config = dict(
    n_layer=18,
    d_model=256,
    n_experts=32,
    experts_per_token=2,
    d_expert=224,
    d_shared_expert=0,
    activation='tanh_gelu',
    moe_layers=[2, 3, 4, 5, 6, 7, 8, 9, 10, 11, 12, 13, 14, 15, 16, 17],
    router_score='softmax',
    normalize_top_k=True,
    routed_scale=1.0,
    balance_loss=0.00225,
    balance_bias=False,
    n_groups=4,
    groups_per_token=2,
    init_std_router=0.0063,
    lr_router=0.000553,
    vocab_size=8192,
    norm='layernorm',
    norm_eps=1e-06,
    tie_embeddings=False,
    optimizer='muon_variant',
    lr=0.00881,
    beta1=0.93,
    grad_clip=0.5,
    batch_tokens=131072,
    seq_len=512,
    train_tokens=513400000,
    steps=3917,
    dataset='wikipedia_en',
)
Below are experts of layer 11 (counted from 0) of a mixture-of-experts language model. Rows are named down (a neuron's output weights, with its number) and show model dimensions 0-255. Each number is 128 + 24 x the weight over its row's rms, rounded and kept within 0 to 255.
Before each expert's rows: "comes before" lists some tokens at least twice as common just after its tokens as in all text. This comes from a sample of Wikipedia text that the model never trained on. Tokens count by the router's weight.

# expert 25
comes before: "1", "2", " |", "3", "4", "5"
down4 [152 104 141 126  93 165 124 129 183 101 136 111 131 123 120 120 139 172  92 122 104 123 131 105 157 107 120 163 162 146 128 152 136 123 118 113  86 100 140 137  90 124 107 117 155 112 143 123 155 123  88 134 148 125 147  79 105  95 128 129  95  86 134 101 163  79 133 123 134  48 162 140 125 135 142 124  86 138 132 139 160 155 112  78 161 141 126 131 166 118 154 142 158  85 129 129 130 180 150 121 157 135 123 141 151 134 107 112 110 126 130 127 120 112 123 123 149 131 117 117 100 110 103 135 150  80  71 165 118 119 127 152 135 157  88 114 110 120 170  75  89 144  98 159 124 145 122  99  67 120  91 151 108 129 117 184 138 144 129 141 162 120 119 116 115  74 117 125 140 127  93 142 125 141 133 141 140 130 122 145 150 172 122 157 104 127 130 151 107 175 107 118 171 140 141 119  95 118 114 141 139 119 165 140  91 137 108 143 119 135 148 122 147 123 117 129 185 165 140 126 117 146  96 119 161  89 104 120 144 153 143 124 143 141 128 138 145 127 121 106 130 152 142 132  94 150  70 169 191 140 121 132 140 129 100 156]
down5 [158 152 119 131 113 123  94 167  82 126  97  97 142 143 160 141 123 138 137 130 148 153 140  98 101 122  91 178 146 120 102 108  99 120 131 118 141 143 119  95 133 134 154 120 147  75 130 154 151 155  93 141 162 102 136 105  80 114 164 133 145 144 135 141 116 144 138  95 129 124 121 116  80 125 141 145  83 101 104  91 148 198  90 147 166 134 100 151 111  81 148 141 144 110 140 138 147 103 139 172 111 115 165 136 124 160 140 102 145 105 123 130 133 121 127 137 112  97 108 156 122 190 177 109 122 152 140 154 147 114  97 109 164 128  93 157 128 128  49 124 136 131 100 106 163 125  67 155 140 142 135 146 148 111 100  74 143 102 124  89 126 102 165 122 181 121 146 110 145 127 151 104  96 145 126 155 100 101 138 165 128 125 121 133 153 133 125 110  99  97 162 118 120 122 121 107 124 150 101 137 157 100 149 102 154 138 123 115 145 104 140 136 126 128 125 179 153 105 117 137 111 102 144 105 125 159 103 109 149 115 129 117 121 103 179 132 146 139 128 129 148 126 100 142 120 153 106 118 131 179  96 154 155 134 168 123]
down6 [148 137 124 128 131 125 159 130 161 110 107 143 157  87 112 106 156 123 103 138 115 135 129 161 126 106 116  97 158 118 133  53 128 150 115 149 109 128 144 139  99 149 122  92 127 139 110 126 112 143  98 114  96  79 129  95 100 138 113 136 129 150 145 124 170 143 142 160 108 126 201 115  83 116 140 130 126  87 101  91 124 137  98 123 206 142 122 129 120 161 164 149 147  80 131 116 115  85 116 129 122 100 109 113 183 135 123  96 173  98 130  63 125 133 129 136 155  83 126 142 111 152  95 123 115 125 148 144  99 128 138 140 112 128 137 143 180 129 130 140 119 127 111 126 151 156 125 135  82 161 113 135 137 100 114 139 134 168 113 119 115 148 175 105 105 107 158 135 124 112 139 130 155 160 114 119 125 153 171  87 163 125 132 167 130 122 136 143 122 166 124 115 146 137 126 158 145  94 128 150 110 155 138 169 132 136 182 166 127 109 161 152 126  92 119 131 110 107 150 127 104 108  88 162 127  79 138  76 137 139  84 123 139 128 135 138 143 114 128  92 117 157 148 144 135  87 163 116 143 118  64 126 101 126 121 144]
down7 [137 151 180 141 137  97  91 105 122 113 126 125 147 140 108 151 108 177  94 119 158 124  92 124 124  92 143 131 137 152 102 114 155 111 129 115 105 141 134 135 198 148  97 153 116  86 147 162 113  97 150 122  89 180  79  92 122 138 136 154 153  88 151  90  90 118 169 103  98 112 154 162 114 115 110 138 108 142 145 138 147 164 122 165 144 142 150 109 119 128 129 137 154 120 139 141 117 112 155 112  82 146 116 101 115 102 167 150 195 139 130 122 135 176 116 146 131 107 110  96 108 125 176 135 121  84 165 123 129 178 134 146 172 101  86 159 125 126 143 125 125 147 105 117 165 104 133 134 121 106  94 132 137 135 116 154 189 118  97 116 102 138 132 143 110 121 135 129  98  91 137 107 119 120 128  83 120 134 125 155 123  89  90 117 133 122 152 133 173 151 108 108 134 122 169 116 147 122  94 145 117 145 115 170 114 137 168 147  93 114 145 126 143 118 100 101 152 154 135 174 140 134 144 133 163 121 160 109  78  91 148 147 101 130 144 121 160 115 151 141 121  98 130 141  98 112 140 119 115 127 121  87 112 153  94 128]
down8 [ 94 151 135 143  95 135  90 147 101 129  97 123 149 139 137 108  98 152 103 168 120 173 105 148 187  99  86  95 110 148 128 117 117  99 145  98 174 131 128 130 131 112 113 143 126 132 121 123 128 112 126  81  96 157  86 160 155 163 113 145 152 133 120 126 132 130 147 123 102 103 156 100 125 154 125 158 101 127 139  84 129 127 127 169 107 100 118 135  96 141 149 109  91 107 133 125 134 110 131 165 105  83 101 141 128 155 147 119 124 122 133 132 126 138 109 171 130 161 153 126  58 120  83 128 142 121 139 145 115  91 105 101 107 151 138 152 120 149 157 148 123 158 147 133 141 136 207 146 142 113 112 111 116 144 169 109 155 117 137 101 121 157 143 164 156 119 118 112  92 111 153 136 107 160 143 154 140 134  97 159 158 170 142 137 123 152  73 166 136 174 153 113 106 125 135 162 169 128 112 101 101 151 133 125 157 163 106 124 119  76 137  97 152 135 179  89 122 118 104 148 156 142 131 122 118 106 117 148 108 142 141 113  87 105 108 159 150 158 152  97 138 121 108 117 144 135  78 120 136 132 141 167  72 142 130 126]
down9 [114  81  93 129 104 138 174  80 148  93 141 116 116 111 117 111 169 141 139 131 142 164 147 104 111 126 119  99 185  96 151 114 112 124 112 146 131 117 149 143 148 159 159  83 135 156  98 149 112 107 137  96 149  90 117  77 102 138 128 131 166 121 139 128 118  96 142 164 117 143 118 114 122 148 102 139 138 139 137 129 104 101 161 111 112 177 109 145 135 128 176 139 149 123 145 174 101 126 129 170 148 156 154 170 118 136 163 127 163 136 136 156 148 111 151 103 149 120  98 101  92 125  91 102 116  75 110 101 135 134  88  93 155 129  93 144 145 111 153 161 126 155 129 147 115 129 120 126 176 143 149 120  88 141 125 121 135 133 144 128 148  92  82 107 184 120 127 134 159 149  78 110 123 141 113  97 150 123 152 140 121 145  96 135 118 188 110 113 128 124 122 129 123 121 148 122  74 146 109 160 183 176 109 127 139 164 115 152 105 171 148 119 139 165 117 147 102 100 133 117 127 113 155 156 145  86 104 146 126 117 143 135 157 121 133 144 145  97 107 128 139 144 126 165 123 137 139 120  81  86 101 105  92 120 107 154]
down10 [ 89 130 150  91 127 144  96 115 101  96 153  89 180 169 147 110 146 144 128 118 143 110 100 125 118 143 107 111 177 132 155  91 119 152 108 169  98  98 105 176 121 142  90 150  90 145 117 116 142 146 171 114 116 116 109 134  96 102 126 107 142 162 177 105 100 112 129 161 175 144 141 120  99  79 108 166  90 169 132 176 133 176 110 111 119 102 134 154 144 125 162 123 130 146 162 117 173 154 139 148 100 127 118 155 137 107 103 182 158 170 135 151 124 139 176 121 116 112  94 181 141 100 121 145 127  96 105 130 156 103 133 116 124 152 159  86 130 136 142 125 127 123 134 145 171 122  99 122 114  70 104 162 133 132 132 109 156 141 142 135 153 148 125 100  95 120  88  87 120 114 161 146 132 150 164 117 126 114 107 115 106 136  79 126  95 101 151 148 148 147 146 128 129 141 114  92  94 140 103 154 148 107 140  89 121 130 125 134 135 108 145 112 121 107 139 174 102 141 133 130 128 143 108 119 114 136  67 128 105 108 152 122 148  85 116 135  88 149 138  98 149 150 100 126 111 146 133 135 125 121  98 102 130 116 144 137]
down11 [122 158 147 173 104 145 128  79 141 108 153 125  86 147  83  90  99 112 126 108 107 188 123 176  85 118 139 125  88 154 128 170 128 113 100  83 114 128 194 154 156 147 154 134 108 127 134 116 158 136  91 109 107 127 135  99  88 137 152 113 136 157 172 138  99 137 113 147 129 122 143  86 119 134 102 139 122 135 110 114 145 141 134  85 132  84 142 138 130 131 153 164 162 154 148 115  73 103 116 135  84 124 142 145 152 118  94 129  81 116 179 116 106 144 139 142 114 148 140 137 139 165 132  91 161 135 132 159 138 119 122 121 118 119 150  91 128 150 107 158 128 142 103 136 135 121 129 166 155 141 163  92 143 121 143 148  94 120 133 149 121 151 163 111 124 133 117 122 147 131 150  97  80  95 174 103 160 136 104 128 129 132 159 151 133 129 150 135 138 119 124  98 120 116 157  98 157 149 142 119  86 145 121  84 121 123 106 108 125 106 138  71 105 142 131 140 156 135 159 106 127 116 110 138 128  69 108 137 143 105 159 124 111 142 132 147 175 115  64 135 134 129 149 128 184 143 120 140 138  95  97 137  87 135 116 157]
down12 [108 118  95 120 148 119 139 153 153 129 121 120 158 103 159 139 122 164 127 100 132 137 105 131 144 114 125 130 143 139 127 142  99 124 140 143 123 112 115 145 172 172 115 106 169 120 100 162 141 141 195  97 122  64 137 115  87 129 109 111 140  99 145  97 111 165 138 151 134 135 152 137 118 174 129 119 121 128 134 123 124 102 144 115 136 162  96 122 130  98 135 167 111  92 146 107 147  90 166 122 132 177 117 162 141 131 127 124 119 142 131 123  84 143 140 146 158 100  75 137 106 177 100 147 131 132 134  94 123 115 101  65 134  84  93 137  69 161 127 108 142 129 186 138  97 117 111 146 131 153 121 178 139 121 170 170 103 109  98 111 110 116 117 111 147 109 126 109 124 145 122 130 147 118 128 149 123 137 150 177 107 135 175 102 115 105 120 125 118 142  88 104 136 106  96 103 198 109 110 107 148 111  79 125 162 132 134 130 181 146  95 155 118 148 120 109 164 109 149 134 136 132 118 146 114 140 133 104  74  95 153 146 129 107  78 132 108 150  99 135 121 115 121 147 126 128 120 159 133 165 106 132 114 136 172 163]
down13 [130 119 144 152 152 146 119 182 170 137 155  91 115 158 112 120  88 137  86 139 129 156 147 125 168 155 153 129 137 134 147 140 107 164 165 115 154 159 103 125 163 117 105  94 150 102 138 139 155 147 176 110 152 114 148 112 143 156  95 127 126 121 102 110 120 157 134 149 152 118 155 111 171  75 134 147 136 140 116 135 101 115 122 165 154 117 151 112 113  56 129 119 171 148 116 100  95 103 126 127 120 150 143 137 105  90 129 120 129 134 145  90  91  91 144 112 104 159 123 137 160 133 111 109 111 184 108  91 124 133 108 133 148  90  67 101 114 127 154 102 108 127  93 147 157 136 136 144 127 110 167 160 118  90 164 130 161 128  78 112 105 133 110 169 127 117 118 129 151 113 133  64 161 125 134 125 106 133 164 160 145 143 105 103 139 110 138 116 132 130 122 135 134 163 129 144 120  77  87 142 121 135 139 144 127 133 142 134 137 113 109 136  98 149  90 134 113  70  83 139 106 120  88 131 157 104 125 146 135 156 155 100 166 115 121 110 128 133 113 133 151 130 114 160 111 165 140 142 154 146 171 100 160  87  97 111]
down14 [137 156 136 150 106  91 156  93 127 126 156 132 103 149 116  79  96 111 160 137 165 137 100 136 118  86 120 104 149 140 157 154 122 118  72 130 169 150  86 136 126  58 109 168 172 129  97 121 101 142 146 141 113 127  76 189 130  89 111 142 151 144 169 151 131 149 150 127 112  95 108  78 153 133 153 148 152 153 127 151 127 110 121 120 134 154 143 109 151 142 133 133 117 147 126 126 146 105 116 106 101 104 175 152 133 137  95 108 179 106 144 154 112 132  82 135 158 177 112 113  93 120 118 132 110  90  98 130 131 140  93 140 146 135 121 127 118 144 120 120 103 113 102 120 133  82 159 102 137 149 123 126 111  98 137 144 129 123 144 108 103 150 151 149 125  70 108  98 122 124 102 146 106 141 149 128 105 152 105 101 129 164 134 126 119 139 112  86 136 127 143 126 127  92 137 135 146 170  93 113  73 173 109  97 152 161 158 135 100 136 118 127 117 161 139 152 107 144 173 159 159  86  94 114  91 162 163 155 141 149 141 124  96 133 160 118 141 175 139 123 130 105 121  98 141 132 101 106 144 128 145 157 126 113 151 119]
down15 [117 143 135 156 115 117  84 110 148  99 131 151 152 154 121 149 108 111 112 115 154 139 181  87 128 119 136 181 149 126 139 121 136 106 110  77 143  94 126 148 120 152  92 136 136 126 113 148  86 137 116 124 115 140 170 126 120 129 135 139 124 178  95  81  98 117 103 102 146 125 133 103 147 120 142 123 162 119 113  90 155 115 142 118 131 146 149 144 119 155 108 150 158 171 131 106 100  97 135 168 142 149 115 138  79  95 121 136 125  86 160 103 138 147 145 142 127 118 151 109 123 141 123 140 160 120  68 154 129 132 158  85 150 119 102 123 146 107 128 173 173 113 115  92 151 113  99 132 121 130 121 135 103 183 164 147 142 148 156  96 125 141 151 148 130 140 154  98 108 148 128 136 106  95 130 129  93 115  90 139 116 137 105 125  89 141  62 118 181 107 161 153  76 106  98 120 141  95 159 126 140 114 169 149 135 142 124 154 132 115 149  87 126  94 144 138  94 143 159 148 114  94 111 135 141 139 168 131 143 126 145 118 123 116  57 150 142 106 154  99 111 120 158 129 107 106 138 124 166 115  84 161 186 126 138 143]